Experts of a small language model.
Experts: 32 experts in each of 8 layers, 416 squared ReGLU neurons an expert, 1 pick a token, a sigmoid router.
Below are experts of layer 8 (counted from 0) of a mixture-of-experts language model. Rows are named router (the router's row for the expert), gate (a neuron's input weights, with its number), up (a neuron's input weights, with its number), down (a neuron's output weights, with its number) and show model dimensions 0-39. Each number is 500 + 50 x the weight over its row's rms, rounded and kept within 0 to 999. Numbers have three digits each.
After each expert's rows: "gets" lists some tokens that make up at least twice as much of what it gets as of all text; "comes before" lists some tokens at least twice as common just after its tokens as in all text. This comes from a sample of Wikipedia text that the model never trained on. Tokens count by the router's weight.

# expert 10
router:474592394477536519536465519434502466473470416438520466454481473447505524372481491527549519575526565466565541505467446578
gate0:549422422549551489454482517493476492439486612539522438499496522397445421457525481459508464446551541564384476513586452512
up0:574425382576511469491449568489518496440477578509494414540462491379417430516487435504520481446557523537407499503526463470
down0:468519488536482521471482545519507517505521589420531517445517404382570437584505507510554382426486439559576470507516555527
gate1:527574519457559501513533441474394451454624586428552581525446533568501492450498414463445511467551539535519518427505538473
up1:503515514493508512450501492511555523399565473485510565499583550488541512446569480517516433552442517490510473486481547519
down1:529518500520525487458522539467560524486517507456465481519470428505402465485398520486413533484556463487492461387562501564
gate2:471486541545515428470458483544468404561391457572471488483515457568559525457521540512462516488497431548517463533421485542
up2:424506486519535424497447485565431400556422459541444484460564492588545546459506498484452538490494358519453485517378554529
down2:427470482533517584422515501503492484500537472464532606488546418464607588494650560466494510453573539480475517543593540554
gate3:419528551496574511526482519460593519538508491503494505521524441502450494501479466487452475407473485541456518484538472420
up3:546524475480406525490514482548495519498470455428533500564547497476557597516420530433467603528432503445511466521502479576
down3:475508469506528477495468500424523454533539468574471420404496470536474530437439562409501503525476501446487493449506468577
gate4:474484543414516478467561547569600440533450560553541542465576454380446530441483549520508510464551473458559487517554529460
up4:559541522484556486504467508504516499523432564562501542504568409466490472505519513501561445554535432462524528540506366556
down4:492489461442547552454504525476525399492509564480558471552529475489507517524464483554488442478543502505545434524480537475
gate5:470539397643457417572541471489488381425532503466474493453486527536434492555500497453510592525518484437474541484534499490
up5:569418561329539586452503498516531618585468502526499500540552489425542539431545476515463397476494556588525505518500501461
down5:490487467432460563508560445463537499484481536495502508527361467511531451580542448426490449456513486492513509460547475429
gate6:533534474567456502526485459527469479516539463602475518407481611495548479412504481486446520467521545497599463528564510511
up6:531477478562453528502510473442466485476568466562558526401482522476539489391495553408522516434524537448586467507596479540
down6:423456472539563514520549655502515466527502509308523552566480463435480497517480514464571465461504400475574472541437439571
gate7:487493400409530445506437468523457535590532510453505462504527584519494513546668557519558514474543559567550469503567551531
up7:480503600610464576472569499433511469417476459534490517466451420485513440465319485493498499481433440474408499511459450500
down7:490460486384587430517507555537500562463518460451400530530543653401496422518544474452455482495374477457610392504503497523
gate8:472431544506576508587544498453483516617517411450457569440353466560441411498527515533525478500458560447500518644494553567
up8:505491549552563527601523502425433511530489394455458559457385486580433435473541509528557513495437561488468477563503542552
down8:421477499506462514502558519572467548503643501532477445492566527455485334590558527485400540477525473499642562513428515521
gate9:485466522567522483554533416541513574444573446493513535436430533597526551416485445459454524491535473595527551459492434508
up9:522482423585565523395575446551495436432467432510520473532446544544575464581565434477521427451468575464580455540439449535
down9:473403564500509524466498523537406445506483624400506534482459492481502493451492490514522438447452494547512421577485525441
gate10:464450529495488498485532466392449569480538465435457489534524465347479530495444439495501446589610452476549474476530489552
up10:514487546505429467507489457442495440523430588454595483550492492436593517434539507509555470457563549442470517554463564494
down10:454507509550364463517553512480508473517517554490536494608501331514568420536397392542533468503452578515597424447516600541
gate11:560575432527564466451585589477471483454556607476516452525529541448538413544528430581484458411559474380511414463408485500
up11:681551409501597452470608554517488471484576506513470522553523520509513524500509460530522478383446447404560413438448549616
down11:542415503633496449542435527468474396506530584534478495444490500447496520497507534477533554482586526461488419551561469529
gate12:569617488464535549536510461514518489590471478487490498414420645513474452517525577462440467490551530423436497582576521549
up12:504553567474581538477518535501444506574472464497533628475474533509431557456519444523478530558459511575477475564535584585
down12:457402517441473550475570514500542522540467432443506486484495481447532489536503524433482386450438458498489525443459461519
gate13:472558549484457507431446477498439474532597477530409483436494516454446522445544494537536452607519437504515466580427529515
up13:487550530533450506463501474468419461576603435537422488467505510431440497480519480543518471613531422473541431545425506465
down13:545531469484533413509487433502490566531566423426611524486557444516472480552526544479601415533370535467524463528493591537
gate14:526526541546418467502548452551477483550575425495403413529388532441557505501541499515522552502474446417430556523592580449
up14:465564507533509503406499611512459454569532427552445510449478493555503441536480452528533503466458503521581526533501491509
down14:515551494445590559445428477542545494549472434398501487510541510472497547554548535482560556552485492459569465473519460467
gate15:568468474480520472522530441421429523597576512421451538399534557530530561417440479569456465439469428578555505509460514569
up15:498513402520386571493490542434423497440479555420426410447434447435490520514558463521569533489524502544536468500591510561
down15:491494521536553525597536489581480463442508411463514523507604515519482473521476601487524507472503542504511471565444559487
gets: "201", "200", "199", ".", ".\n", "202"
comes before: "0", "1", "2", "9", "8", "5"

# expert 20
router:462580515572431508543544552552448480457577504441498491493472503467509523420447543534540496461413438508481469575544498528
gate0:440573460539461544482621513485518475440488507409534556509488522502474555432518481503487446453654516419536416531519452443
up0:535476444482431484432444486449572498468460428464557495535449459459482537484530568476513396498567485509561581523466517470
down0:528557515482505489570647476446439461501520534537430572475469409467552465396489414367498453490506645515522485538527457512
gate1:430474538470559536488590437498373472508592491517505513492603460506476550451572503478459456467492482486538500396570537485
up1:538544493518561434506533515532460578424525466438441446550486567468486452484504420437458484527418529481422500615519543486
down1:460515490503571506495568496473541470526540555651499542406463529475407547540516574467466543443468543513622454568388506558
gate2:468460515506484482489498461501527506527545489523429499533456573451495497497448552514550428460439455447507403490584545480
up2:374385461477532510385470515531595460519567497505549468496418528450498512436534417541415472498459581557546512480575515499
down2:579533482548395572510512555528545474445454480546464506523442444488545492513536562533586405542518542510461459443503364504
gate3:587508503492525501590587492518504439538569544551472458408523476504524461362532488567423495481526482423509484476479518575
up3:530487467483579481620458512529562449534492463441534492474480491512470591558477523471515451529334452515482598496465472498
down3:478488413504503520506533479497479492436393519528469500479401502501523379534458386501428432472519449532542463598482494480
gate4:498557529485557559425484556492505465508567498451496470450564532448567490497562613477466522421582513480540418514602568501
up4:454571530559520519525472564461413516574465416386502522365502547492517405428496480519492505555396496501419471471497532531
down4:472441451487472499585474486602533446531436603550536574465475472606494500546464522601470321451433553558557486472450531543
gate5:559521446490533488424473542607539389505508471497518524461514370384535625432490547518547468517489455444555516463438522525
up5:539512456585518504482426535563551458443475508596534529454570472414558580507492496518540439500517488509546536412435558510
down5:567574447408546424488348552390405438498584505482512470512489436548439486455475444438504447481606577510451511442534535548
gate6:490620494567510470544555507518439466477608477567457486513473567386565466482433439457412476525598444525543435504522467625
up6:413494437485542501507407479469450524528515586513511420506456485554585496493504546419566510460441444431504550457488516469
down6:496500557517516464505602515468464455534361468479485484499584409565497436516441525506503472440514570570579509445424537531
gate7:477565501522508489483508500486507527480464542493426507413516586469551521457483547482584431518600471524557490495543509439
up7:555507464377453524498439546521467527467460498525563385480507484498461506521501474481483488467500433502452511462469580519
down7:528492573445472525491530422498521444557442458480573490486478541540484486505516504517579499465436467426510509552550529467
gate8:513472471571535611541529520522393587515631501540561435461463504549410546459461480439485496524501546483570590543548568460
up8:504519510419510397453460468488614425529419522489460565537527465447573425523519554511480504513549495491486442451466435514
down8:467550600487535414521541556438499498495455438455510514559501507508549455464465438483536375543460434535571381505555497473
gate9:554554550519470503453429468552526468564499464477496523464434543563442526553585571586477492474513463602408508417515462446
up9:595476493422436552514470513454473500438461528400508563513543427516422467568557505508514539532414471444573541541472567586
down9:432510447559507392514552489456558462519499496523457491508451440521519459507495505532490444494591468531425492490472464524
gate10:515477467527511612461493511489541540540548441558519483564461556506425461545406496521508523527463540430479571543439580509
up10:478511492518506545519493465561412407586488555427542449449494544499469583488500523486470595477522525525442606505548420555
down10:552496450502476617443500470514515525482554358404466452345564449598456500386460402417498485410488548498480530550477522404
gate11:418449485544518467543497520531518397514564567530470516488501477555434577470557489504426470427569404470544466516499489484
up11:456455590463439490396611580551489499584551569466539519515510399507474440481450461554434520596502441495447505577506604417
down11:529571553531499568494524531444544531429488489519500635469470513521496479503569439436489594459440584491468472522464573453
gate12:456574463497461562478482473501574465446606490500557442481478494484537577486467514539546419480446533521478465592541419547
up12:604440502380427557425495425462464483498444476470622531465528430490423501584506504549506471493515495560616459575543482519
down12:490480512352575449410503565581438528544513491508441520383474532472523510475512620414588435482560486518520525496386465493
gate13:506510433642499470497478514536453578602566477504529471505455444520491592568424565457552525499473472554461607530491482540
up13:481461423491412462515489592464493485351482412493522557513592415498545533538571536477409470553515557516430511547468475584
down13:484532598575525475544559516455532502468489516513519521544499542568531532533561522461442505423482478459452506469565494517
gate14:485555476560527577459408439574572518540464473452448405458443599510476454412437551551449477493516550462418432473543440489
up14:552511433509529513426451542549467557517426617455429555539504570439448500442483547488381490511571486437493500514375552511
down14:441611485538573477490493520460538486399610434498422489480597455551479492538608492497534516510450512510488475511401458517
gate15:456453479474409570528433504492455475548512374498451474462542613527542492462469493546512475537505483548525552496499529537
up15:480565461514506578517470566470497552390443456510487563447481494513544535495525460526519462498608510512462512503510560531
down15:509562524459508543447407434573484541514572462517517490532534508413509496453511470490524419547604508564474466450470540481
gets: "\n", " D", " Born", " by", " name", " Country"
comes before: ":", "-", "\n", " of", " by", "–"

# expert 4
router:532485574597447441501491521520502493506476493481461502471486500469570519496411617543471511535450402514476505506475528563
gate0:399528449469465502476446543529475500504471516567443559536491409605552453535505538526458487501520472448417522528579492423
up0:523507492505501560545494559451520432528545471502473398480412494523476547471438428398485528513464550525538583513506489418
down0:435490664574531514612469507443587529515494519484513407386447529519450430470428472458386519487501522520507469502647541489
gate1:473396418446590518462580473525540503488513452470525451501434523500564461570571394532541490477492511556556429448441546555
up1:494505541559516436566549438576468534512526476473488566513446506567481427494548496582518428557449419444448574584487446519
down1:490482499470499593462406513555472484551449485480474533503481413478453556595461514444539545512517530508524467523511568517
gate2:524457443442456426505540463528469448460417481559425557480383442603538527531442530586532455620550559553515459482497457467
up2:557516574494454463470460475565480481448627555421516517517590529450461538463467474477475498430493488458500535531454447458
down2:466471412504514459609542520424510530451446466529420492543511513488524547565445480503439452502501614492573478490590480558
gate3:478449466458509508602563498529596546572554465533460496443460433490534477522412510474495462535573481446505499463517460415
up3:477436523497525545527528466399522563596450473475489495455525511501543433431416436537577535481559558470579528463498508443
down3:543483533573541564420485509540494525413524500524465533485601512440485459407518493446520525428475433543454532385481533516
gate4:510486558479553479588514508496544537482495532513472408439489536576453471531450396492506542504534516466465524580506465501
up4:572509498484512532424420428575458634455495485469442577415467524525493435513493459466432482586546514437425464583476498523
down4:483510499612563547492448483504482572559525525369420537375426497511589416475574504450507428518473559493522490500544463532
gate5:560600525529507442460514551441496457539472398497455476374578484502559492486475521551567539436494504465473460566503434561
up5:569461525476461444440487466516508602555555465531602587496537565499526458527450562447558540573513514432486553467531541422
down5:472542588451506519497519553491424457515448487503472439563524478522472505454433510453451584457545415484526480536457531476
gate6:468545542522573414582483411510500484457430521540594507521451484528520506534521454511556537486591496488479376510499507541
up6:492519520533563398634505393541524506475454499534578518524472479543506528560529456517520536475586470483461395510496503515
down6:528524474490304528523530526498496466517501439440548531511487521509477583507591464512481464467382489451481451469551431500
gate7:487551590466495499502519585495527529537468512472509498520489417495540465496492469604431527495559524464504501473549494409
up7:482419504591451547463571493461441512618497576599483494482489546609481552539524499434589521497465465487452450484516521506
down7:479548325462528462448486541448448481483490503452500507484553524428482473543473415435577516540536451497500445550412261434
gate8:476519497553487491468503449472539420479387564635431507540412471517427460484515440575556544515471438445473501403431570475
up8:498512505440525474538525550530476574551645438397550478432586495495553547529475530425456450514523574508523479597557400523
down8:531569576445458557386587536408479499515494453420487481438504514489539490506504479453478566480575538460492474479498460567
gate9:472546489531549395481557485501519493499503491520497468539462540613579451511573602497481492527561506472576473527497477506
up9:489490531497547496486544533517431572478553516487495555520516486525575395470498473472445508570568480458441526529424560476
down9:548630533512440387519508525481435461523358478467465467475512421397385529514446581513425461481499532469537484492441466473
gate10:493434503547527467533516639530377488523498393686490500522455424520499545543437461575529502519614483444475443494436515509
up10:533481505462451500433482341520597481478426601339531495476496538513516483466514534431472477481406560565559554486520480477
down10:535463495479589542531474493617504567445511483567464571555479427583435465564459572609528565476480472546577439490478462421
gate11:512459465486479514525563444453460509562503537525547508462514324536493461548450385515492449500409512480564557525486457462
up11:549502486476512477478472526542453532523481482487587482553514429576517482514472478568481387569441553544479590525580516409
down11:494624534536550482391497505456497451499503467480518573459487434492499509464546476500475508439517454536498482492441545493
gate12:429484526501437452434556434540534530509541544463550452559570546498393513536433487473476399558478433436569488521556489590
up12:457406493503441436469434546578544448444585529533498514478500516535507505398549410477476456562549499503488459444563545557
down12:500482516535460542486491570485461479504394547483588533470425476493540404449426529501374538501559590466528497510534457503
gate13:492504565489474459583519455483489453514404474510478491536492612395563452498453529480422472384552477473381524476519453470
up13:487471426462502552477500515536555582409499508468579470428440513516438463486475518487559488512495488498514442495574554482
down13:503455500426451544530456442512571516497460521472510467501523611564439456493436541641512439481415576517520376462465443396
gate14:500503508623516549568610462532453466423552540539455484526488407499573493506497484554526536425456535414562412542512354476
up14:518404501414452536538471481493454524488482521544607499477465552551462509584498539459416483514479463547451530514500523581
down14:502481560514505507511486537547391554473470470606474493501508535535501519447532648487484513462478475539540444499505549592
gate15:497450490550496454479505511603492491490385465454578489517531407441487537424467547414477496524541480546508571583556541499
up15:494416569404524462463561548489566492495390445529598516493549432496493563424545519441394573568548550509501541519510503526
down15:528546523487469474479391480478541487571560510464518517515452550494546485451517605477488397459514528486442389424541517564
gets: " |", "\n", ",", "%", "er", "ist"
comes before: " ", " |", "-", "\n", " of", " ("

# expert 27
router:473494644543456558433488536421545439485397413421578526486432545418497480440483544433421472473456514446408497493467410483
gate0:504557556592468507465479461470512432497439434490467535460467510469573584588488536540477484415531574532488533513583475560
up0:563499394410473560575480549479484498529527465435440486438524530508538522481494475448426506414604415465510470415504482503
down0:564507483576543519468524462526510536484509505511534541431596505537491436425553536522522474409502498474461472506505538510
gate1:526486593465435532497455575530463456533540540424512531405524492518508495552534579471519459541472530495589558498497598431
up1:468430564421482500557414471513482451472426467479525419499483545494421454501526434508532610526575587576512547567420527505
down1:398543494512549486560437424553479581484547512530462545677341544450541552489535577475461418468481511388480555506511542489
gate2:485570552525479513425554409509455547420512527472562584511477447477543484449466489443462373474504475468393475515505443490
up2:503469523496458444517447472511475530468523567496528568417445476498589576541496513547535477562549576598460471491516555502
down2:511489561520486471453526502490498515503488560389420519452439437558516508494558457515472378426514428625473384569455434550
gate3:474531498491527573504437487457526506493529475414451564442377570476505480425447454381479484486577496433486476464516417506
up3:592454553497463491475549451473545522577470518443490516565445475479482601444540461542500557461440442586572429544471501527
down3:445435552477415483452509502545553461458444423478510499485562469536424451554526593520598394537440504567465433532544435458
gate4:565408490425483491507493463456456511477489502478575403512524530471485440395484466543598681435491485446455513509577465482
up4:490420510426444546520446458457455520493496570502504387485461536491466464447526443499578591438502581406516452494555470506
down4:455480471438553592543464526619508525542513464487504476493482476581499591488492573462478524534458578538456484477525442407
gate5:460505520432450480489499528515466496564585567354442552537422559474483441471460584573409507511513565444570502514467526481
up5:552494578527490526434586450486478504510411508469491463546547464527526488496489487508518521538592465553451492480494496485
down5:374473458481541468449496473500475541461533437455580466504503507523477539519545513422529485467588490434479542529535501489
gate6:475479500577479534469545556552520533501534452474415503516542526526485599467466496594581561382421540508473493494554423575
up6:517489552556570471479481539572518501550521501491480559503483405446441567442575495544440550530384476536486498514476477463
down6:585497508537391513537537512527466512423578510440493432520450561559410452505425554483487543483492518448497465551501498461
gate7:542499488517530481566490489494478504346417550508487453530526477375539469547423525498470413536586499418490496448598478465
up7:510488450497495542520537527424535541493499464512542576498510560628485564507519461551546552435482557496551466548451522548
down7:388437498477518507516505449567436468520489422480515413556517476434533468401548559447422484554546481593453473487482471459
gate8:415481494414455454433535482435414411542482428565420534437494503526470538482499497486494521501525489536500534586451463514
up8:541524468517581485549490508488618547436554478522611516532460428434507384507478523541441548444479536485447522514431476416
down8:490479533538458409443574450500516448494473462400490591451545589506441512506487555523483604419516527460547446541605486413
gate9:465533522597551545525524534451523538478581465478543522522468519507567553468639619419362538525618466493515541542519534508
up9:562467463535528481527462483472490483485559497471543432452543472567518523556507602513465543549488446507478460500428473550
down9:393600439480540506512521514478598534557465468441501426467432472418465464517433504540471609475458428585531459555533507495
gate10:537518445566575525437481428475574458456580528413484466432530560574505445447470467586464487430523495458510444446522448524
up10:542433576518570560541466578530482549468457457542449579473501508496554564592535541415460509485445521561550576574547448512
down10:491499554521472523518456506532481513580570425502537498502424445511526508565466480493474437459521574546437472389420424490
gate11:448621552526525411523531452458517444525391510532560466581506470533489567584468489532534541569487509528489480461451497430
up11:438500514562451534523499564465578484489492565550467529491470532506465555525545514602520607478448463470400425506492450454
down11:533528559508494442490561547559538462459486505444437437578533395565513576475489573446501564453425571603547524399505543511
gate12:490542493433521460501482526481479582544476580564493454420500507499440454564565404555445511461586459602496576427515425492
up12:440429448494497449513576583451507423460506556416558458476576513472454532404478539512555419533556469555540420493579517568
down12:570483538592517453446473500602513576440542597503518471514483431505582526468447534481467429518390518447484463448478461459
gate13:609550432527544463468519562579634432539541510538523487519550509432495451613588474468502432542461467543494511522493439550
up13:606488501458483478505443480573526494564551503525525437537461535493558543552559455579527556509533525565568559482547542439
down13:495568472622532537557435498484523544473545478491502612515515530521492454506560445578496484457467541498410482509489558494
gate14:491465472471476481502491398469567546494465520529466481475452455448397444502460600415518434439565467502451510536579492568
up14:432429509474487481553506404528531521489426545531494455477490465445460380503445576479534460512565494547515525559564560543
down14:486390494457493461502536440488501499492586493626466562489446582374419562474497570443449546511470514512494402424379506557
gate15:506490461557521459458503566481454414486413526583422461487627506449477542560373483548534495449516450532461458536563452462
up15:486511516441488533518498434544536598513568456430577514527369499546532470442596515458472502554478548477510554474458527552
down15:504492406575497391415575461541471499507466533558523502505399533452580331535451464471631587499484483489428540483516622501
gets: "0", "3", "5", "2", "6", "4"
comes before: ",", ".", ".\n\n", "%", " |", " and"

# expert 24
router:572470607491530527427496406521562584588566522536517512514440495443541460469451547542505515515374532608496461529416474518
gate0:475571441471522509574509553468554468526479405490538504441424545593490482540509458556484519489428504478451502549422504452
up0:479412494561469456427511567440535529467525504465553595480488430450560599467489598440523597435560530532514536420502491581
down0:610611548388511511596549455499552313499449548525451478448499499499464496439477540471434475504589428469466527516457467488
gate1:449484510427559408437452409428478441443545533492531423423525582489506558513555500527468503486482451437463410554395499370
up1:479500497547522548520486562580530573528589513519484462428439480474535526535466416440468429467571553436468521561597462538
down1:541530485545414473505507438430512536414532509583462610562535565480520472542487499468479479562519511429438380442406433473
gate2:613521501479512369415574484501495366481478533514525414536470495542519456460510492580546402498498495534398501589459495410
up2:484537479454507551555500529584516457459511545442525523536419396475512506586523417456525585527517495509524486514492444496
down2:470486491522538541564574485466504516507500530534509474414592491473505463468483455552506475385534497501580526420492517486
gate3:520514636472659578537461584411465584439411497483547453513547532501450517464405485461459462446496529511459501554506460396
up3:605498464515427459549555501590421547515566582587430502428438521460531476514439479583536527518485516626542486428494544454
down3:543594530522512550511572586455444391495446435593438540470439426512469551524492598490521548543529649495431528489464507552
gate4:482506439414467407421567406431568576552531593509423536432460549517544549493538501541491521430469437480553536480522479527
up4:485436538538477496517485465466599530465464584518460535462555523498512568492528483504485474539523561505424421619438465444
down4:442402507399496514445409528485459465469528500522512588555348528520518432474422567389465453599515470567579548565488575480
gate5:476546449409509486428504480532437500481582462513527418484497514312480385489481498417448476518578458482488471487553485517
up5:486579455422540498408515448500445487494561453501544431484495512326494394453485525424449457516570458458510478469567466506
down5:505452528509492486414505502516563585537523553517394497516502540467508454435436450490502431390490562449459512451396499557
gate6:546476561639514449523555495488502566496577532622415482497432473523524458557514367524484453469503513570535461514555462534
up6:538453504505596428521501514511440539622500511502555620434541553447472455456540503403478522476508480459592460473545546508
down6:513465481434600517456462562451482588511629482413418606543495433486453570525473538557497564611438485595477472545509478567
gate7:510459533555485442472562437518400624353525571510519460514486524522473504547477482465464446475521544592487453535493520531
up7:531522494464438442517587454507530583509583488438584491446456510493509480580413407386499462426492564531435511568516468489
down7:492512526463512414562417599497423540453459459560500528483485440572505549525538557582444591391510540519491533476426534540
gate8:449443455555503430510427494454555375447454495453559440445531505462450490408523457534523439471535386434492366459523436516
up8:565543429506606517518474459546523521572548483536522579424487549441513547549475433488560459542449556507420464516441526419
down8:487425545488508494413553593522431472606457450620453455461505510505483443451485564460555516440628476528546467540424517555
gate9:555408501443459441445450483494481496415510454527482528493426541477400481498468482543460472561494452473606475482395533559
up9:573537389504532467397445551516539529543560422462531501482512451460482534526438491504477518621563472453563551430486536403
down9:456461550488499445525428511475526501507465511470536474550521538440521421504501563476547452604453473479555488441428542507
gate10:471397505437441517512498551478445434531479534530457438454519451466438407506432475435503467547550537426528477443465503473
up10:524552531481419562483471509618539561521454533520436474466512436511487414541462544574399597551481433466520534506466546576
down10:542495540483488368420533473497500466495550437455536429508562458519570433481532479492485505450463446529457557462476606521
gate11:510535493427572531446427382631430518496502464495517491599476420474445430450461527539488518489506561609564439524527533577
up11:581470494502476515424489338566430513476435460478452465534512487544480493545494531504426450532483512535519470618482560490
down11:508507461443447497432570479411453536468479458509536497558481476480476528528520503405504508595585605548418563460452523508
gate12:552441587503479419471458428522467421566569506581507512542484457493457547496465505506526484582571483495457514479504475517
up12:592516523536569582551402489527519525420484522432434517515557453505428563497574544472482464468446490523576428495535471526
down12:443497495481515456380544444488472508467575495466499546522508429568565544505441455480475463478576433530459486479505602571
gate13:604501439438482478394524496529501531461528442593508468561450519541549438451521603606435449529497654496489448481456490480
up13:457517450578515404542443545526487607498537547492394537550528534531503458454527509518490441526478481551421533543407489521
down13:574554485473478516562552466390527450482421454529365508450461482426444535462463580478420463514470452492529458515453553475
gate14:490460478536426460463445373574515492563576582505416453527500470474514491488518553517497473498545463618495482402496417512
up14:499545636516504542580522548513440574545459563502573566494461476474473505432474539512464523455510567490521587551581562505
down14:453548499493491542512460486440437622493676546492520438512525456391531456426574571487490543450497492468512473455481474442
gate15:507559424377523468512517537530568542434471472462546505507456509514469514476598525573495452524441407564475501528425525446
up15:410464527521537444566473544468438524494588504469565558461533561465416534423397455484430468450509601548594521526575496555
down15:502465499459524500475501467410643437565480482561556497535534567529534490379503573419506504514510509495602425462472464499
gets: " |", ",", ";", ":", " for", "0"
comes before: " ", " a", " .", " his", " /", " $"

# expert 28
router:488504614444489439624509464481556505408554548437469419489526466514492398549468418525489515514475492548531541478450468428
gate0:435486425494539445498582525449542476508553527496508531484498464459509563545422483465524601528521493485509485519393416556
up0:605515607487547435441531563481502423452503487477547454470432487494508484500579451563456518534529428474476581542493538540
down0:455496456500510616625501530490528511485546435442517483462438601543514505552452466504556472470472458527457392418393536522
gate1:416431494467416457451529500513395521448558525538583508442613465412541497464504489538516568534493543523483446516484588388
up1:599579522498627550604529446497480556514547515519453515586491443454442456483534509528452539439584459501446559479531491565
down1:485643547547572467514523504527500558475590523470424397594434454479458516520435445520475464551523498506438578430455487426
gate2:552464512563478482522531504389506561504460589419475476523448499488553557541459499455495527312497547497531526400456510495
up2:528454494528533519491463528432508572505411542422505439582445505413604556485567528434493503426513513470512476492382481441
down2:543466451482474462479525552560372576464468466487483545488568422536417505512483508567500432424507505464371496441469471414
gate3:411490550537434482455539597535563547465454489494534467487497551577517506409467464510583464511566498551568549496459462378
up3:434507479502462506581476560482459448434414536483467481414542497486512482487499480445493452464600565450538477487581573502
down3:527457439536511521426499576469478524552547489420416536552450448488535530416490425543450466451456488542455560502480446387
gate4:409462529460462555475493519443557480473483520483550457537502489407498538450546442511512439556390513547433498492501520538
up4:584544441542544414546502458557471514534514490521420541471513528587502462584469559488509562462614473454551503526514484477
down4:518501429516620524437544462522557537458498546453500430528467491543370544526550551502535485572394554446509536486451463330
gate5:458525500475458472490430482354504585487537460500435517581456453536542500485427537459445390469515532552478541565570414466
up5:486525491426431524444398447366513614550509446514441448497428485519482552584485462514529505560554562549463556572527450476
down5:465538587512611522482547511479544514499471532488530458508500466529461452496480571605657395532563448565441538529462423577
gate6:501442552515524472495443577562491512474556499478439472496453367555621391473530495477554456429480457610568556468487541579
up6:469536533453515498533459611515486498456581546556505437479489452556505456524568448448477426417498531593527585554527518512
down6:496490472506466541485531532525533548443557488525459438486536491522536547553486493461538471525525480543616521554498459552
gate7:500497508551438547542527374510524572519457486478424485496496439520440529542494440518485562533533463498410529490447409507
up7:456490537434555458524459597584444471561545461529566524525453482441568525604523561422438531492520435441571444455571555532
down7:485575501361487392405475474533594542481646487515489421536486481464574518447476543450566583478424438496512488434477531484
gate8:501445493489539493464514461530516477444578493437461468542539460445358512504460540547499534482522516599560466607497497450
up8:451426386557489485490449454541493416475436430443435490438466444585481554464513488443589468509540466471559513463547581472
down8:524513507449447534491500545424457545504537526527588613543497535505526496480562537455473532547507591415497431558488492511
gate9:475630532504440466483522549419461516544537574520539439547526521496481488554504527519461477536532586496612440561314432408
up9:533488473494483487549504558564430535526504460458478555534503534443571528502511486555508504513535443539448448540407441461
down9:510473510473541441458517513384439543539469474432628509530528508425491541554553487512546501511481529535494445528458598491
gate10:428524345598459451509531369521483511483487513524538548451551535565514549512443483474472534536432582483508423527507424494
up10:448517457449456447482497457472376542458494503499499501502461641510523497504418488578574514504500448471584486574453559432
down10:545547446499426553470420504514508445447409490515496533394434517468622547470532464540504443609454497563547505478495490521
gate11:544387442514518471456472531533573467414569473517571580533472480505519572588483500535546430417531579454464566554489446562
up11:466472482437566446558577522510388529553472443499544467458458502615560549560558506502484456581511538551461570460513550435
down11:545532522575532500486524463484428509495551589501517526549404498473545413485522525445471409495550454607507551477457459461
gate12:504558626473539428519598441540541488432545552445471507488518506503505381470519480515511477505523520531442469458563468521
up12:482481570475540518522528497392512492457440471462526484519467541534458486495553491503451520556534492512513440460437489563
down12:442430455425435413508523487578367480499499469444539528452507426529532539566527518537440480531466488574484497494641481462
gate13:422564514471539483476488422485507506526527505434487489438489474473458460445368400518476412625491459547498536469575451501
up13:530483440527528545509608588532587543487494443516539478543521456602516537532592499496531542434475474465516519440480485488
down13:589536487479427440464618426532450560480502513509452512531465489556508379580434504554478509484435472463610477569488487572
gate14:429501512549447561453486510471433516437551502396543493436541550455532417525406549502544510523526565409488494456497543558
up14:446612513547442603534385480567414639386470503445511557533476498582478497476537561542469531611523487555500494541518428609
down14:517449548406454441470502504443522508529498487446510478579412506511474605566561493565490508563505598486503473472457333584
gate15:498477384446430474588490545451490482544491429482529523551563414506531598551448439455504526474590513468496495478472478456
up15:452472419443555583597537397426493469515464569587428427528406539429595544531477573527467514516550543497429563532490564441
down15:542495515527545599583499540520509553444478370423552480482474448547533505535507513533515541615413459498517435445518563585
gets: " ", "–", ")", "1", "ton", " York"
comes before: " |", "–", ",", "1", " |\n", "0"